From a checkpoint of a small mixture-of-experts model trained on Wikipedia: a shared expert of 128 neurons, 3676 steps.
Below are experts of layer 4 (counted from 0) of a mixture-of-experts language model. Rows are named router (the router's row for the expert), down (a neuron's output weights, with its number) and show model dimensions 0-255. Each number is 500 + 40 x the weight over its row's rms, rounded and kept within 0 to 999. Numbers have three digits each.
Before each expert's rows: a language model's description of what the expert responds to; "raises" lists some tokens whose logits its average output raises strongly, later layers aside. This comes from a sample of Wikipedia text that the model never trained on.

# expert 0
Description: Table cell and list separators. Spaces, quote marks, dashes and |---| divider rows opening table cells or list items, e.g. " 40–7", "- Cliff", "Ordinary".
raises: "eg", "que", "Sub"
router:419498516538540522468469476550483420463478529436520511477452547575457503494424503523487522513523541427525485534498409431430499544553532535460485514503485561551568572645542539510502459414540528449503636462534531495586542513482444469562506547468514486472537527537497462465494471505419478550460517492480484519472445483412550502526530555459450458548481452539514489551486457484473477521547483542500503493561494494476501540514529490473518453544520421473458469535509497475498444502513532466446515543501510549426416460438525490494466478546474530492438500518544487489496466508556516498461453558526405522489481464501437475452537513508481546477478498527525544480576530486484504579503455502433484443470551491539514496533465533467537549462508536572469544542454499527485536473483523
down2:474458451495485560446453592511449524578494486577503528464469545436490445489545505486567503539470499494469473524481564518521492553507519515490566522585529506455610454473507547498490512521496511574534439498572488497453478564454507474494544532505484479491520445542502428512512476486441477484526526480495523539498449488528468491442521554520538502482563546415495393457572564505504400490450488462445446513481461539536514541502560480610492400484451485471475489422476537482516547505504518505508556514575550530477499498519517522533562490532445468466463498540535551553519426487492479505502567496507478513491488453482498543472542540481465460527485504407523519426473492470552385450498483497492429431473554507532461514570488497525509467516488481554477454496465538490507596453510513
down3:474427543542486505469482480488543520508527445528486479537482422479473532504491516604459491482466519452509445473554449508509556486535533476526498489546448481562483440492504400512557470521456483525539446483483523491528505421531493541546494486483502480558477463528516508449578513445551436508524487487511435519506554492480477490586514462425450463496519522501455511475570464530499566485469453485515439510533531445506541506523512609458500544548525521593482458475470492499457416524532451563498487494495495563499567457536517496422504496489493550540568532551434511517592480493573545527512526499595523467534445469518532493548437480464512492448536434453466499488540469457525539552561543469606425499509513512521553531431519468445569553543521470422513448456541452451491496508489531
down4:526520526524473472536524544462503539552539514540530493572497538467520502541439574467467539558494489518433425541491481475469480511547503498498545418514487518482459403481487471508494473554478501463544465520534441444451479457571507542472487476463574571489488491560586520546473513398488537468442459493513526496453469510553396489496524550463463470578481419577431452516567558536509425436511571436491560463472525495504526498568463426510541447529508487489519485452536456462510483497506520593505522530548484509503476524553455503463532558519497525536562495479418540478445497440510439492561491474454572509502568502507476481526509484526508530453456545506496504491457466510488499487524538525522474495474512532521489513497460468528454488446570508450489461579494473498540376556431559
down5:488492508416522501531514461506541508583524514568499513535473498432570505463404526501504446472550499452491520434458475540469530481550483484594470436526490445483511523447484402483577517514477575510446501432497462484555486532533467576492480447481530499458557549474479513482544532533491456574490502407498556383521554510419500500542510515540507556469454522541536496497384543455522510424509492478575473473438586525515552527511468459530561522523469488536515478528536494547520514497522495524560492547566516511532527480448448459449477489475505536418514517488524414481561522492501480462534559459518471594506394496471486472449517524504513533589502472455450486478509487479510494533531568505490485478491481528433522494474501513439480471523481432553552488541474444504523538491468499
down6:483419503469474501477507502484478534507497524577540529555436566469462451509552512454502493450514539507488463465534496477532497524549487452532487569471580466488438481614454530539496462555557427518492522532548493534517471449415494509398497505479518440518547521506504511529455530513518540494473479504448498495545542534524505438492464518500493452489439565516438543518510510486453500493510520463501485469527499527445514438502450530444509508495497493492511541421447513441513549510566507480421487486491498516531526442538535500545483462538529575530469495433508535559490438470495441551566462560576549471518488538484529486550447490402503535531507543475520492483429555477460458487420541409555578515539550469439498429496457519504530555542574508471585498425454515444458418515451557
down7:525505468455508427490515457586508426535547500487480439540446476486474467422535536442440512525485544570498502471472509466540485487507520465508461554505486520516554459523524459507471452454488530451515511502534562496462416655525493538494494447479495477475512518468472553467504531475520488590488493559440502492458537468482497466541481549491555521490497503457528592506440485509484453502501421499511476457517498507557518447530538525508502553550485574606473522551503486539474468519634490494465518507561521472555496514471519474498526483465474472432461485428503460472548505554526466500445568461594551514468410447560482494544514469394425534553476533478550513471505527551501501552499504480506504453477500478505454498422569461443537520433541531448508564519539553530493509532494474
down8:550439422497501482520509433535460509562501514489481478470479509435480584472429510488510491499548543542461485504534506515487438558571460472546492447460568484557511409525479450547469453541522511528528474499462488484427471467499520492505495488513502484535569501519526605569498522497488490456453561471498523548479523531478504471483467561547465502487488492455504516550552436459461503453516524479526598495568530445499521543452424484520456552451486550530556472488517470464534505526544573486491590513484535469550455456515499513478495515575493473578542493489412543535511561517519465488457462405473522494554516525414462584546472488501564472533468478428531480420509477503455577509543570438571502450495529524470503454474500458497511504529511531475501562464503418393513475429522507

# expert 46
Description: Decimal digits, sentence openers. Digits after a decimal point or hyphen in tables, ratings and ISBNs (0.1, 7.5), plus sentence-initial words like According, It, There.
raises: "Wh", "erk", " Height", " Who", "rier", "tt"
router:414483500496541519491465525494498423452455506474537494408471546506465540509473518479497536497560525429511507562517468471444504506460528525510505462494470483497525571519573484476453508461559495458449573469510517432590528545452450519558470549477482490482533512458549412517505506486430477600516499474506448507495388561449576530563489494454470483503511511506459505602510501466484522565550533573493487494570519446495504491523506429457525461495483408558427546519480550530467515482458582471499526503476545484439490446462510556560477511571504519455469479553525504543511489484498471534474478527548414496552421508508541451509468495592437580513489468562510498464581555505518483567496487487444439524495486473600496500532479474499459553468499474535521528504526524542459540532484484
down1:498471548453418492520451474498513503474547517484537496544529501477488526500450522512524457507532466490458508501554558451485555472516538475516535512586525458499464509570444507443443560540475512505560482498512543520473550527561477536481558515491522550530465545584484479432511410508497453523531485475584533550487534547484591470528503451522537547511464522450499409551557473519538499435464468510486530537533504524444556468489524455438514483467486541556475497568465520480480532556436510558531485570513431461515479496445536492478457519485509386503430506453483488471503435610561440399495539480466475524551477469457500494516469530508505549451514531494527511477484523515528429523536550538467498477493516515502510594462445511451446476476445390464509394416486485487475554463514529
down2:527460585523470486458413564535497490610549542541473451516485492489486513501421558447542485454501523482524530495531568491476472555516562483498523493418554465601574531448467526478510496454523519489506495552547540507554548387528509540515535481486526505515533490506501453511490528503481520453486478503493489416456477573538507546523521490537536515480479500478470495492494455472581462541480582505428500460469436501484464538501453452531492523535430515491453429484496412462510549545481485443545464576459503509504488492543542538577505526513453441501463486448514484473475494502509478527569504487501478562446524505534487401507477492483498423528517429456511514524432530512555447430475538533516570452502446584463532403470440557555455475506463484549455476531471517489529526594490509
down3:484460409475480477455493506549504492492524455448565500507468427465481496462495560508532442534501454496522470565512503447543538447491518553499535447506521506501436517471383483488494510457567473527455490447513435603470520488495514474513471481532505527549500555497462442467479557479470540536496504490531524528519509531481516484497471467550516443543542554406538473528535479467534527455523513541462519425497490567521587508550537567487464467470490443503519493424527530479526522482518553470461619490461504529483562380489556584468501473432519532548482510504541519529498549496398490500491460552499426505571509487574453404478490472553480523550498469499525485510585553422476508538448531550424489469546509463488424556481546460534489514454500565500464454495504494539545476493528503
down4:513459467515510440487523495474510500545499552515514506536566535497449432532487555523567442527485549516464544450455517443477492524468477467524447437493482475427526497428575449540461527495492509440465485464503485497567502438554519466507518536443506565519483554495551441528490456553509481602480464497495519442500483445510508505514470511471510502523487491493399439613472464544548460452474460513489470553520456497510600485490500454471552477524519389477566545536528488526550602515492486528532528425511500454517568471516489506530572543504491563507522540548514528535507495605507514535494526469519500450524442565491529497457527488519508502549450561439489420491475483507523462527524526470507520489534462446463502558539431569524442540423459418473497438486423507526520590473513542
down5:510470477489579493448470368480522520508441572512482466475464512509479448513519463453527551519470580525461432389472494500520484565537499505502472464485459530562437492525489487546503516560551507527558472492424525457536517473591492525499467454469517413503518497529527499532546465449554501579486434540526585493572517508479542521521478512549515564487503518430463480550513524558587451457468517507540505502486484475473465513424536493472514485491494538524558472478540534477536464527486525550460544571482459444498499470511490488483532544445553546439433532572507558547474438470526476474503585420489563514460561480512539483486462575424516476542553458523499495474520509451496508419440470511501563488466526511489512499535449552496547497439453425498481422475523462476460545519518556
down6:521545581493436480537535544574518533524442495433493550513469537434537525554561469529446554552454430559458510459459494497506493504500513513526480481498491512565550474531481541405518494475452509515493596550534447482524458445582489494552520430536537420516528487409491461461482546508469495485535497557518455578563506519499522433369528536508536521472542517442445514488501533514525519464501491459494527521500493524497473478495481493523538442508496506455511474553454491542510458581482511519468502525458531434447494531504531508479428433487545524493431399468510522437521445520483510513521488537426500452468545477510518563458501612487545516551511482561546511542382438492507521475510456549543528453486445546473550410455503535479519536494455484571501509497513523536460487513515521
down7:480514491520419525548530555513489485435451498530493485507454522474470534609501468514473528499558542494484522457511494502447568486559502453550470511506519436471447509502538488473483549553412550462536448431508531545505594530569499505499455390512494517551493500546563438457477418448534468525539440488523469502576520533525509497550415524482526537517412601488495395476541427509412501458447523490525514500517488513461512489468466515435546474472495456516469574514539510535469492495479511478462527516611448524493545469455484467455504490539571490494414486506488478501487480503497508450474521550516470471552485474532538406501517551547505509551477453477547480490568460537507543593526544500496523565543451539403518533523462485514511460459504497462542522536458460482499475511557548

# expert 6
Description: Opening parentheses and brackets. Opening parentheses after names or titles, plus math ^{ and _{, slashes and raw multibyte bytes, e.g. "(2006)", "(APRA", "^{#}".
raises: "formed", "rian", "most", "ically"
router:463505538531597482475450526499474462560456525450555517530468515554476538458494512505466531530543507478562532569430434463412486558501605488492485533570527588487559523603467478501513512519506564496468552504475489417530544526437450494549458493491482457463509486520464542503446484496443490510450513560492483456494440500417510559511557500490461470540520471517484500559520436428464489523560449557461462469526454492495486480525516457440467430475529437478450505490531521499447471442538498450494520515461485483459425431424507445536495515495525521470533514491517441561521512549504547479459447547534429501529496520514479528491492514543510560437483436616486542489513521448435546548457488480465516459479540500555515503552428518476494514520513493537465579527558570545511582503493547
down0:519478541494459545571492517474476547493560507478471507500515490489470476485539427563472537441481538532474575480515577485519522483511454475548572550463568485470466494497487463456540530500479522444495571533504519517506445581444525529487523459376521528551442437469511502526503460440514493486424505471528595527424473516501506530520450482465425490512516537463545429511564491567489401458568467488478430467474479560470510531472480490410532566470513555536539521552467532429486562468469501489524437491510548507525522480588559504544574521423530508465508446431432497548575461514534470527562537432567580525474512487499532491510414456434510469467550522464445519479503504479517508531541555480523507486507533506484540487518500509517501451544460475476439463450501485517511452566499472
down1:493477587469509567505562517556516513537577489451399540518490503456498478517545495521421470474552516403459421464551505477514567479538438507537532430528534483454451508474472440478509448511481511498536470489476509557529413457483556491570504465516529526596471426527542529432521467496461502435537487558507509526541554556488550517534484585447482535568507544511545418524541502501446520508419505519472537510435518554492466522459496459438544540448487508473530503488491551481516485451479486489481556524520463503493551547524541563603516498493457521567505408549469460466502448481523510538517484500497484524504516447479508512523553447518491466431516507500476499459457479541536523432481501537496501563460525556447593458541552423482472456532509497528401538428507502505483458508527466
down2:472488534470476491445584474473554479523480499486480475505522461572502471506490461464552571541587428451516475529523439581512487526481498506519410574523496514498514493495508506484507507538536459560479424551448540521438514483495503488450466501488509512573462529517513493514497465569471477541530462499578469501443440466471507521419475479453507498511667466521539523541507491523420538552555551500522506511539524465449454508562486498573508478575463504457520491438491455551529418444517493510496529461560489531487477503516508589513474484492485541430493482554498431494417584521562541531479471525502480479542485434486497453522507515506521544455379449561494442521466502464449497474433516509486482487507558512489511519496503436477522560576467518447613564489498518508508502530487448
down3:506527463494496481527511568446501536501581529497563513526507584484469443487530467454493448601529519469454448422521501515493530512537534540530595501460486566546531436465446459469510457557502494569441471493458459426501559395480548483503458459441547471548499510506458479529480574473512519424519475515471558547542493590434543573504490464549514517475505554456500566545491483490439485555587492417518427509449459531505513500472480517501525428492473529461430541480528515488462527498500551522503510484480492530444558525493506435530518502496498537508466412549621460429558527512451511532442539506457475499553457522433496510485479551506460493455454523509528563502470493545569520468461511466448519467439505502489481496524481506440442437502467443474445555515509500483512491454531525
down4:526518456512463426545407481526560447546524502525522552562450525501509552477481424504468490603452527522538549446435571534473472569522514540507581493481536597498441486506429504530491517547499505491506482491488525460501469452549455491482561533431489466489561454513493504517540521505555530521521500562514500495442573421475504532516510523522551511498441515496517528524488513485482478473525511466475505516441493512475497558478491478467482461469514529555544544487441391517486586488496437458495465565442525498431422495508517414502431520449524482471490521474533573520508487465435514565530439450492498532500554602525464497519436531468552488473438521463569481504496499536467471472552482472465509530469603565510445562512423516458460488415518488484458570441544510512505523474444530
down5:460503546468498506484597523578464486404517477556529397485446545544508532574450493486519519534460491501477482445534475543539464537479508491438511523531476579534498479495544491474493529459475512501580550521474438504511493490468541478516538509556537498493500516381492516521474433470507482549503512497497516504558535551528546500492492423505517459475556447463500416552490553435502507525482525520469522476484537465540488472427515544494436538446507516554442505492434580431508496526524546475470520520477494522538509483505493572597571417532511511528526472425466482521521479492521396468560474530522430572498511442433560460555497459495496496581475553458445485429504546493508515492466503477437562457452516511495498463541471539467524519563392551471540513527448465453444544487521480
down6:466495508495578485508501494538483463534451460498553519500420471564463477455484475503563526492454529518522528524417480577504398474405476518519535504470451487532522491534487504518430518534487523540474477498518541502423497509473491473425548534575439513531489475540431555520531529552518510482431551486485500551493495466493569507405528486595542509480485508499498587539495538445495525485473457480481487523490526584537486518531484468488547457489525510475498505481482429537567521468488503410482466469431536448442405455507477451450477536502455525469531501554577557588481556538485549560471502460516426460483559562444516562473481468511567542524442444476536482526522487489466497546481480522463506492540527573511517560526470461514518450501408481520554570508464577528483493426557462